config = dict(
    d_model=128,
    routed_scale=2.0,
    balance_bias=True,
    beta1=0.9,
    lr_head=0.00918,
    grad_clip=1.0,
    warmup_steps=333,
    decay_fraction=0.701,
    doc_mask=True,
    dataset='wikipedia_en',
)
Below are experts of layer 4 (counted from 0) of a mixture-of-experts language model. Rows are named gate (a neuron's input weights, with its number), up (a neuron's input weights, with its number), down (a neuron's output weights, with its number) and show model dimensions 0-127. Each number is 128 + 32 x the weight over its row's rms, rounded and kept within 0 to 255.
Before each expert's rows: a language model's description of what the expert responds to; "gets" lists some tokens that make up at least twice as much of what it gets as of all text. This comes from a sample of Wikipedia text that the model never trained on. Tokens count by the router's weight.

# expert 12
What it handles: Table pipes and list hyphens at the start of a line, in election results, cast lists and tables, plus some numbers, commas and periods.
gets: "|", "-", " |", ".", "\n", " ("
gate5 [185 113 101 123 133 171 146  27 161 116 114  66 102 156  73 134  98 152 143  61  84  72 228 158  77  73 102 125 115 126 144 127 104 108 116 151 100 149 131 149 142 137 141  55 149 151 164 112 109 133 124  95 153  83 115 172 136 140 127 176  96  93 133 131 132 128 158 134 112 154  75 170 138 156 137 125 133 100 110 103 136 138 154 121 127 156  77 111 150 150 115 149  76 104  89 169 115 157 157 167 110 112 121 139 163  90  70 174 141 120 101 176 104  96 137 177 110  81 154 123 161 141 157  89 177  80 116 136]
up5 [131 161 123 136 116 149 125 131 163 124 106 106  94  96 120 125  74 165  88 115 140 107 157 117 189 128 100 148 124 136 133 196 174 128 162 208 183 111  76 118 128 135 132  69  26  64 190 125  98 101 170 125 183 112 171 150 159 158 132 151  97 129  97 134 161 112 144  95 106  95 109 171  96 184 129  54  97 136 170 155 103  90 164 126  99 116 129  83  79 101 114 132 110 135 114 146 122 156 160 132 129 184 154 184 135 134  96 156  69 113  91 151 135 134 119 126 116 100 137 122 150 100 208 151 119 114 115 126]
down5 [113 153 150 117 127 128 150  75  96  62 168 134 111 131  96 113 128 106 169 154 156 163  72 112  94 154 136  89 156  85 135 101  75 110 149  95 164 191 171  89 129 119 107 156 149 195  95  73 134 149 137 113 132 145 124 105 168 119  80  71 163 142 139 109 153 125 131  98 138 151 100 105 137 127 187 139 105 142  95  97  98 111 108 112 185 151 146 155 152 168 117  89 119 171 163  54 178 161 163 121 148  99 150  95 147 128 110  74 148 132 127   0 146 147  84 117 109 160 141 134 136 123 101 110 146  77 124  97]

# expert 3
What it handles: Double line breaks before == headings, sentence-final periods, opening quotes, and sentence openers like In, However, During.
gets: "\n\n", ".", " \"", "\n", "=", "\""
gate1 [115 161  81 140 125 160 222 147 108 109 130 149 148 102 164 117 150 139 108 182 118 107 154 177 139 118 101 111 192 103 188 160 128  80 161 135  80 127 116 204  92 126 140  86 124 128  99 115 183 171 125 100 103 162 163 158 167 108 134 113 128 140 120  91 160 101 122 115  88 160  78 103 110  77 199  92  51 156 150 113 135 177  66  96  92 106 115  92 155 118 167 129 164 126  91 127  98  95 135 148 107 148 118 172  96 189  90 157  92 108 110 148  84 115 165 137 172 142 127  85  93 130 137 141 136 133 120 179]
up1 [144 157 139 182 103 169 176 108 117 151 158 111 136 140 181 112 177 145  75 155  96  80  94 159 169 110  61 100 126 114 166 140 164 126 124 105 116 163  99 190 134  90 207  96 129 167 104 141 150 131 171  93 101 105 131 135 112 132 106 133 113 145 117  94 130 135 163 141 118 181 170 105 137 146 149  86  93 132  84 134 128 176 143 129  53 105 119 145 171 176 183 136 149 105 115 171  92  86 173 128 152 157 140 137 100 165 144 102  94 122  68 133 115  63 168 165 149 148 107  90  86 149  99  76 135 150  45 114]
down1 [118 152 157 118 103 148 142 133 145 139 174 129 115 135 194 129 162 110 105 127 153 128 112 129 143 162 119 124 124 125 128 141 127 113 109 135 123 255 120 126 166 122 118 115 137 112 115 127 135 123 200 107 128 130 129 128 131 140  84 149 122 133 130 128 111 125 121 127 105 132 117 120 117 126 116 140 129 133 108 120 113 134 138 122  96 151 110 104 131 101 124 121 135 118 161 116 143 113 255 145 136 130 127 148 127 151 136 137 106 145 103 120 125  98 153 118 143 137 136 116 120 149 119 117 114 156 125 135]

# expert 2
What it handles: Field names and structural marks in infoboxes, lists and tables, such as Released, Born, Genus, Preceded, and the colons, pipes and closing parentheses after them.
gets: ")", ":", " |", "|", " –", " /"
gate8 [ 55 114  52 127 173 118 116 166 120 148 120 156 191 133 121 173 150  72 164 112 149 133 119 140 114 138 171  89 191 225 140 150 115 109 173 172 124 130 119 142  82 105 113 119 175 105 165 147 167 126 128 101 119 140  97 145 165 151 125 139 114 142 141  61 183 126 134 183 185 201  84  98  91 124 121  73 112 147 119 141 139 193  65 174 132 166 129 106  69 140 166 137 125  98 134 126 155 130 118 100 112 136 135  92 121  91  98 156 167 156 105 137 156 112 149 121 138 135 137 116  84 180 143 145 168  92 127  91]
up8 [ 96 169 102 105 123 132 148 107 115 121  76  85 181 115  95 147 145 172 102 110 159 132 191  94  75 161  82 176 114 190 150 167 148 150  99 156 114 130 124  86 158 156 139 162 116 172 149 137 137 119 119 115  88 129 153  76  92 133 173 142 148  83 134 119  80 131  80 126 132 149  82 160  95 156 101 183 149  50 148 105 195 137 184 139 111 111 167 144 108  71  97  92 179 129 134  88 122 102 147 133 143 130 113 156  85 146 156 136 194  92 134 103 114 124  74 151  58 148 124  90 174 164  67 139 111 132 114 148]
down8 [112  78 145 113 100 129 107 121 114 128 129 155 111 155 121 205 146 104 160 118 145 134  98 109 106 157 135 126 207 165 129 145 117 133 129 126 107 125 139 151 165 136 101 158 222 102 135 122 144  83 145  71 172 117  90 156 142 180  90 114 140 120 122 141 132 106 133 137 121 124 128  51  91  80 158 137 121 138 146 132 138 104 162 106 165 143  76 170 107 174 140 140 180 137  55 121 148 136 170 140 125 112  48 164  94 140 122 155 113 182 130  68 192  60  80 162 191  92 106  66 137 103 144 130  99 165 158 103]

# expert 13
What it handles: Capital letters and acronym pieces in tables and sports stats, e.g. WNIT, FIVB, L&M, position codes like LM.
gets: "S", "C", "L", "N", "A", "M"
gate3 [ 97 141 136 115 121  92 126 171 123  76 146 167 126 116  85 114 178 147 117 112 153 172 102 125 120 125 112 102 159 128  85 126 180 110 132 158 125 126 129 117 140 142  89 156 146 110 151  49 111 147 154 208 124 144 104 131 114 127 167 147 124 128 105  53 133 165 132  84 116 118 135  93  91  75 117 140 156 130 100 203 157 160 129  45 136 108 173  93 122 144  88  49 149 136 155 135 138 115  94 115 140 194 133 165 152 152 126 111 129 148 119  60 125 216 128  96 135 126 145 191 164 130 119 148 131  91 128  31]
up3 [108 138 134  72 170 170 116 124 136 195 134 124 161  87 157 124 132 134 124 158 117 136  92 166 156 124 144  37  60 178 127 170 144  95  88  94  99  83 151 129  83 147  79 136 168 155 105 108 131 130 149 150 128  88 162  79 128 111 128 151 111  69 142 100 121  98 165 141 104  88 132 101  95 147 185 124 110 128 173 137  58 123  83 169  85 174  88 140  65 143 140 147 100 136 145  96 122 110 132 157 152 112 123 124 147 141 152 106 104 171 125 115 119  84 108 196 217 172 132 136 105 128 185 186 135 151 112  91]
down3 [156 146 142 120  88 120 180 145 171 105  80 128 106 144 122 138  87 150 168 119  91 112 138 154  84 145 123  99 155 131 237 122 128 193 117 179  90 111 151 151 140  77 117  91 107 142 116 164 156 124  97  83  91 174 167 174  78 119 113 112 140 109  68 123 148 115 101  92 182 188 121  79 126 151 100 105  97 136 157 114 167 156 167 135  74 128  97 154 182 157 192 131  88 110 130 142 105 102 146 149  79 102  89 148 136 113 130 103 158 178 135 154 110  95 128 118 148 113 118  71 124 105  93 142 193 119  76 180]

# expert 4
What it handles: Nouns and numbers after "in", "the" or "during" naming periods, years and places, such as century, World War, 1870s, United States, Africa.
gets: " in", " States", " United", " to", " War", " World"
gate1 [121 157 153  78 113 146 218  83 108 115  87 107 146 148  87 105 163 154  82 150 131 138 149  95 104 102 137 108 149 105 150 137 115  94 133 144 112 119 128 150  44 134 181  30  76 132 107 147 144 137 127  92 139 171 160 116 195 104 148 180 178 123 122 147 179 129  92  96 111 177  68 107 115 130 125 167 111 150 166  94 129 167  88 166 134 111 106 151 183 144 152  79  70 167  74  61 164  92 148 185 155 138 148 130  90 146 105 129 123 132 105 144  97 124 161 161 132 129 113 115 115 126 156 145 108  89 156 159]
up1 [129 117 192 167 105 162 113 134 125  85 129 114 111 101 118 131 148 177 101 165 116  75  71  94 187 101 138 128 154 160  96  88 112 147  98  88 129 149  99 185 155  73 178  98 113 130 132 159  66 180 121 101  65 114 198 127 110 143 137 167 102  96 152 130 125 150 150 165 104 155 129 155 103 152 128 105 125 143 131 138  54 141 158 192 123 139 123 145 171 146 182 133  58 148 131 174 145 104 141  97 157 158 152 191 150 152 114 109 127 129  69 133 161 119 188 180 142  92  81 132  97 112 133  94 172 143  98 175]
down1 [185 116 109 128  48 121 126 157  95 191 169 146 116 189 105 154 158 139  88 102 159 123 106  78 167 118  85  95 163 148 103 108 154 102 108 138 115 210 138  73 192 137 121 150 142 153 160  79 121 141 156 203 137 114 154  89 141 196 125 131 137 129 179 119  77 150 150 101  83 142 136 112  71 126 108 149 121  93 122 176 105 113 145 128  96 141 123 118 134 154  98  70 109  82 154  78 151 130 170  90 125 162 117 123 111 141  75 146  57 175 116  93 121  95 151 168 150 105 136 133 121 118 130 112  90 171 175 161]

# expert 5
What it handles: Prepositions, pronouns and determiners inside prose such as to, as, for, he, be, most, following, first, between.
gets: " to", " as", " for", " he", " by", " be"
gate3 [ 30 178 126 112 112 113 115 109 151  88  81 109 133 165 134 122 140 111 125 102 141 176 102 107 112 117 161  99 108 116  54  88 140 149 143 132 176 128 121 160 134 203 131 138 144  98  86 101 124 183 119 117 152  85 152 168 119  94 142 154  89  99 121  53 225 104 131  83 167  88 148 121 121  82 149  72 172 138  83 123 133 132 164 106 100 131 193 100 126 140 103 133 110  85 133 154 121 121 111 118 163 138 132 128 166 159 103  89  89 176 136  98 116 170 105 106 152  58 137 181 125 105 195 125 125 160 128 138]
up3 [193 110  99  99 124 106 146 108  85 125 190  86 181 139 165 122 119 114 163 101 135 162 154 132 106  85 141 119 109 173 109  77 119 142  90 129 122  89 117 114 106 135 144 109 138 150 100 107 140 144 161 140 110 147 171  97 129 170 138  86 146 168 165 123 138 125 150 150 111 105 134 132 122 132 121 116 100 142 160 129  69 146 150 180  79 133 138 130  35 120 124 103 167  92 109  66 228 144 133 190  90 153 180 110 153 174 142 161  59 168 146 169 116 103 102 171 180 162 121 154 189 157 187 143 147 102 170 149]
down3 [116 118 141  98 148 136 142  83 139 124  89 112 100  91 121 128  92  88 130 122 151  63 151  91  83 149 162 121 103 101 199  92  88 154 106 115 119 137 135 119  67 103 149  50  97 142 130 158 143 112 181 163  30 147 108 100 104 120 120 158 111 132  61 184  75 133 110  91 133 171 130  95 123 126  96 143 116 161 137  93 180  98 135  90  68 100 136 103 153 174 138 112 159  88 111  98 117 179  99 147 142 138 148 152 122 109 110 157 145 202 146 165 145 106  71 105 139 144 130  26 133  92 138 120 134 129  97 136]

# expert 1
What it handles: The preposition "of" after nouns (walls of, capital of) plus word-internal fragments such as ti in fiction or fetish.
gets: " of", "s", "ti", "ly", "r", "nt"
gate3 [ 87 172 177 151 118  98 119 132 161  94 120 187 149 136 181 162 135  87 131  68 106 183 112 204 112 141 110  99 140 147  98  92 153 177 147 147 198 114 127 170 145 155 135 163 121  69  86  92  84 193 163 151 161 135 143 156 139  84 141 119 109  58 129  66 158 130 200 119 124  66 124  79 125 110 157 130 158 160  95 125 145 120  69  77 128  99 149 106 159 174 140  88 103 108  90 147 119 108  86  97 163 170 104 125 146 128 113  84 143 134 108 120  94 165 115 118 123 126 131 198 139 119 141 168 111 143 118 136]
up3 [122  55 173  85 134 135 108 114  65 111 118  70 168 151 167 142 114 123 185 106  97 176 113 112 122  97 131  80 102 185 157  76 111 156  87 100 183  61 142 162  86 120  96 141 141 182 140 108 134 100 140  74  78 124 179 120 123 150 100 138  98 129 134 142  74 117 148 114 135 133 176  87 137 121  99 123 123 159 170 145  92  91  84 123 124 148 164 136 134 129  99 108 152 137  72  81 165 115 156 147 119 144 120 121 135 179 108 155  55 125 121 153 128  92 110 147 165 114 140 174 181 150 157 145 188 191 193 134]
down3 [162 114 155  70 145 106 130 103 129 170 132 108 123 106 121 134 110 114 119 134 119  84  75  71 129 128 163  76 119 102 210 118 180  88  97 171 135 108 110 136  93  58 133 155 108 123 153  90 106  91 144  89 104 166 141 120 104  68  63 130 169 151  69 132  80 131 113  92 169 170 175 103  83 122 127 170 101 169 125  89 142 158 117 115 138 121 100 110 201  95 111 145 133 134 132 105 147 153 120 148  76 129 124 116 110 160 120 157 181 156 112 168  53 130  71 122 126  69 180 138 124  55 132 142  90  97 125 154]

# expert 8
What it handles: Commas, line breaks and colons right after place names or phrases, as in Houston, Texas, U.S., plus coordinate and elevation symbols and state names.
gets: ",", "\n", ":", ";", "′", "°"
gate5 [200 114  67 119 125 118 152  90 105 152  99  50 114 130  92 122 140 135 120  84 123  93 230 149 126 107 119  96 108 116 153 142 146  72 161 142  56 130 134 116 139 147 165 121 129 131 129 156 119 145 162 100 177 115 179 127 178 154 123 179  86  87 155 141 116 123 171 126 100 122 137 128 132 165 142 136  82 153 117  67 108 136 161 108 121 140 133 110 155 147 174 114  46 110  95  88 175 114 113 107 144 141 115 149 161  98 116 156 111  98  81 177 124 156 148 128 141  99 191 152 159 172 144  55 177  74 121 172]
up5 [149 149 121 130 107 180 142 121 141 148  57 165 138 113 129 117  43 134 130 132 183  98 170 123 171 120 146 130 146 127 131 173 131 109 117 174 133 101  93 124 123 130 147  82  86  47 191 121 116 158 182 120 171 142 182 148 142 137  99 143 115 120 131 153 152 150 153 131  94 100 112 148 142 161 151  82 112 130 138 143 108 161 137 203 161  66 111  91 129 115 135 179 110 132 127 140 125 129 139  81 159 165 130 175  99 117 105 189  96 112  68 199 138 132  72 219 114 105 171 152 136  89 161 199 127 118 124 130]
down5 [135 103 128 100 113 145 162 132  85  91 162 106  92  69 137 117 170 103 116 152 137 121  75 142 104 156 101 125 159 135  81  89  88 160 165  91 146 202 152  81 125 118 129 136 147 211 135  88 130 146 118 173 111 170 107 134 207 122 100 112 101 165  58 114 172 109 158 109 186 130 145 104  82 137 175 157 151 140 122 105 146 103 106 146 191 126 108 145 131 108 106  56 142 182 125 155 151  93 103 114 135  69 108 168 161 104 121 100 133  89 126  44 200 140 130 117 143 119 127 111  94 164  90 104 140 144  91 108]

# expert 0
What it handles: Closing suffix pieces of words, especially adjective and participle endings such as -ed, -ing, -ical, -ful, as in renown-ed, adapt-ed, green-ish.
gets: "ing", "ed", "d", "er", "al", "e"
gate0 [128 166  66 168 151 108 132 167 123  65 123 130 107 164 111 147  57 144  87 154 138 109 135 113 109 123 117  94 198 124 141  81  74 158 108 152 117 122 140 146  74 149 154 116 101 152  84 186 171  70  95  90 164  92 202 100 183 116 168 125 110 166  53  93 158 131  68 125 138 144 135 134 170 113 112 125 105 142 138 122  86  96 125 109 102 151 177 101 106  98 123 155 127 111 107  94 136 108  97 172 123 129 147 113 113 166 156  96  90 193 112 119 115  84 124  95  98 192 183 163 145  89 154 155  83 115 118 157]
up0 [126  84 121 129 125 150 165  92  91 139 141 139 147 112  89  69 103 104 109 182 139 171 159 138 150 102 103 127 150 126  96 167 127  78  95 168 134 118  84 109 107  77 115  95 134 105 113  78 106 135 152 189  80 162 162 129 139  99 183 154 189 109 126  82 117  84 160  89 127  48 177  93 144 162 108  98 142 157 156 110 177 185 125 148 187  58 163 141 110 118 103  76  58 148 124 150  79 127 184 140 106 150 135 110 108 111  93 115  76 141 110 123 134 126 147 152  98  90 136 141 139 188 128 162 167 111 118 183]
down0 [ 87 148 150 145 146  91 156 195  69  85 134 130  89 130 142  90 130  89 109 163 109 172 132 146 172 137 145 125 130 112 100 152 112 152 123 108 117 153 112 117 188 193  92 139  72 117 156 117 139 154  72 128 159 134 129 171 115 158 122 102  52 176 207 152 183 132 243 124 101 149 101 128 114  95 136 147 110 146 156  97 126 152 163  60  80 121  98 116  83  92 108 140 123 119 131 128 113 123 151  96 144 140 162 151 110 107 115 131  91 100 148 124 101 170 152 157 147  73 170 132 155  78  66 138  64 127 131 123]

# expert 10
What it handles: Function words at the start of a noun phrase or clause, mostly "the", also "and", "a", "that", "which", "his", as in "As of the census".
gets: " the", " and", " a", " that", " The", " his"
gate3 [ 83 196 136 131 149 145 159 108 146  78 130 163 106 195 137 129 126 123 161  83 107 176 118 186 154 188 105 115 165  92  83  82 125 170 161 135 145 119 125 131 160 169 145 113 149 100  76  96  80 198 107  95  68 131 155 115 144 105 164 144 119  87 140  77  94 121 133 100 172  40  81  91  93 117 154 111  90 104 109 135 133 158 110  84  97 113 129  70 121 168 126  96  72  60 160 146 129 100  98 107 100 141 139 133 125 163 106 115 162 119 136  89 108 182 170  99 175  76 139 143 124 138 159 142 117 153 110 132]
up3 [121 139 148  82 126 154 142 119  93 162 224  97 177 135 121  68 141  84 136 120 103 129 148 111 111 118  94  82  46 216 111  67 134 118  74 128 118  77 162 129 130  83  98  65 144 148  78  84 120 136 162 126 169 118 179 133 113 187 109 102  70 109 128  95 189 141 155 119 119 105 184  84  94 114 132 118 109 137 126 140 131  99 148 168 153 158 133 167  93 147 158 103 156  54 114 119 147 112 113 172 119 138 124 152 171 166 152 108  99 129 148 117 126 100 105 172 126 133  79 126 173 168 150 162 160 126 141 129]
down3 [114 146 151 132  83 118 106 141 142 154 108  93  60 126  92 143  77  93 126 140 110 104 120 134 111 119 186 124  98 181 208 112  81  63 104  85  71 172  84 134 102 114 134 101 143 147 134 175 154 121 160 110 104 162  78 211 108 110 120 141 135 188 102 158 187 151  83 130 137 216 117 114 159 128 125 120 133 151 108 126 108 118 140 152 147 150 116  60 120 132 102  78 149 111 118 121 120 100  59 137  88 137 101 124 166 135 152 136 131 151 188 177 123 186  86 160 109 185 138 147 117 103  96 158 167 105 125 103]

# expert 15
What it handles: Equals signs closing == section headings, and pieces of sports table headers like Division, Apps, Pos, Votes, See.
gets: "=", " =", "f", "c", "p", "See"
gate1 [137 173 102 147 132 165 221 146  99 128 127 127 128 113  90 119 155 139 130 197 113 141 135 142  96  91 101 110 161  70 141 118 128  62 143 186 108 106 165 182  78 146 158  97  92 137 168 126 143 164 142 110  95 133  92 202 179 144 189 127 101 139 139 114 171 100 110 135 126 122 100 151 118 116 120  88 123 128 145 130 140 119 120 128 164 136 124  85 127 141 180 120  60 192 138 134 116 103 134 139  81 128 162 177 137 148 117 154  94  93 111 153  92 152 154 170 150  93  69  61  95 106 202  86 123 150 199 152]
up1 [131 156 162 151 154 154 220 121 115 138  93  95 145 143 151 146 169 159 144 145 117  91 100 116  67 122  94 114 143 122 141 163  91 100 158 122 141 128 109 123 178 118 191 141 146 143 153 140 134 111 150 131 163 123  60 178 129 154  81 148  87 192 128 115 159 154 160 158 137 157 168 112 102 175 141  98 115 120 117 188 149 174  69 129 133  93 125 120 110 160 189 161  56 122 141 147 192 148 126 113 164 170 184 133 127 172 119 106  94 134  97 164 177 101 140 193 149 150 147  93  70 140 113  63 140 186 112 137]
down1 [124 120 160 111 114 137 154 111 180 206 213  99 128 173  90 182 107 142 122 126 129 152  39 148 125 114 106 124 176 123 121 148 145 128 135 193 125 171 142 121 164 107  93 156 125 108 126 158  81 105  98  92 140 114 129  81  96 150  78  92 155 139 135  86 159 115  97 118 120 129 113  34 118 123 118 132 135 119 149 167 106 103 161 136 104 136 130 104 154 138 114  92 123 124 173 111 109 173 171 152 133 179 193 147 119 215 140 169  51 169  77  95  97 116 163 145 125 127 164  97 182 103 155 133 116 127 143 109]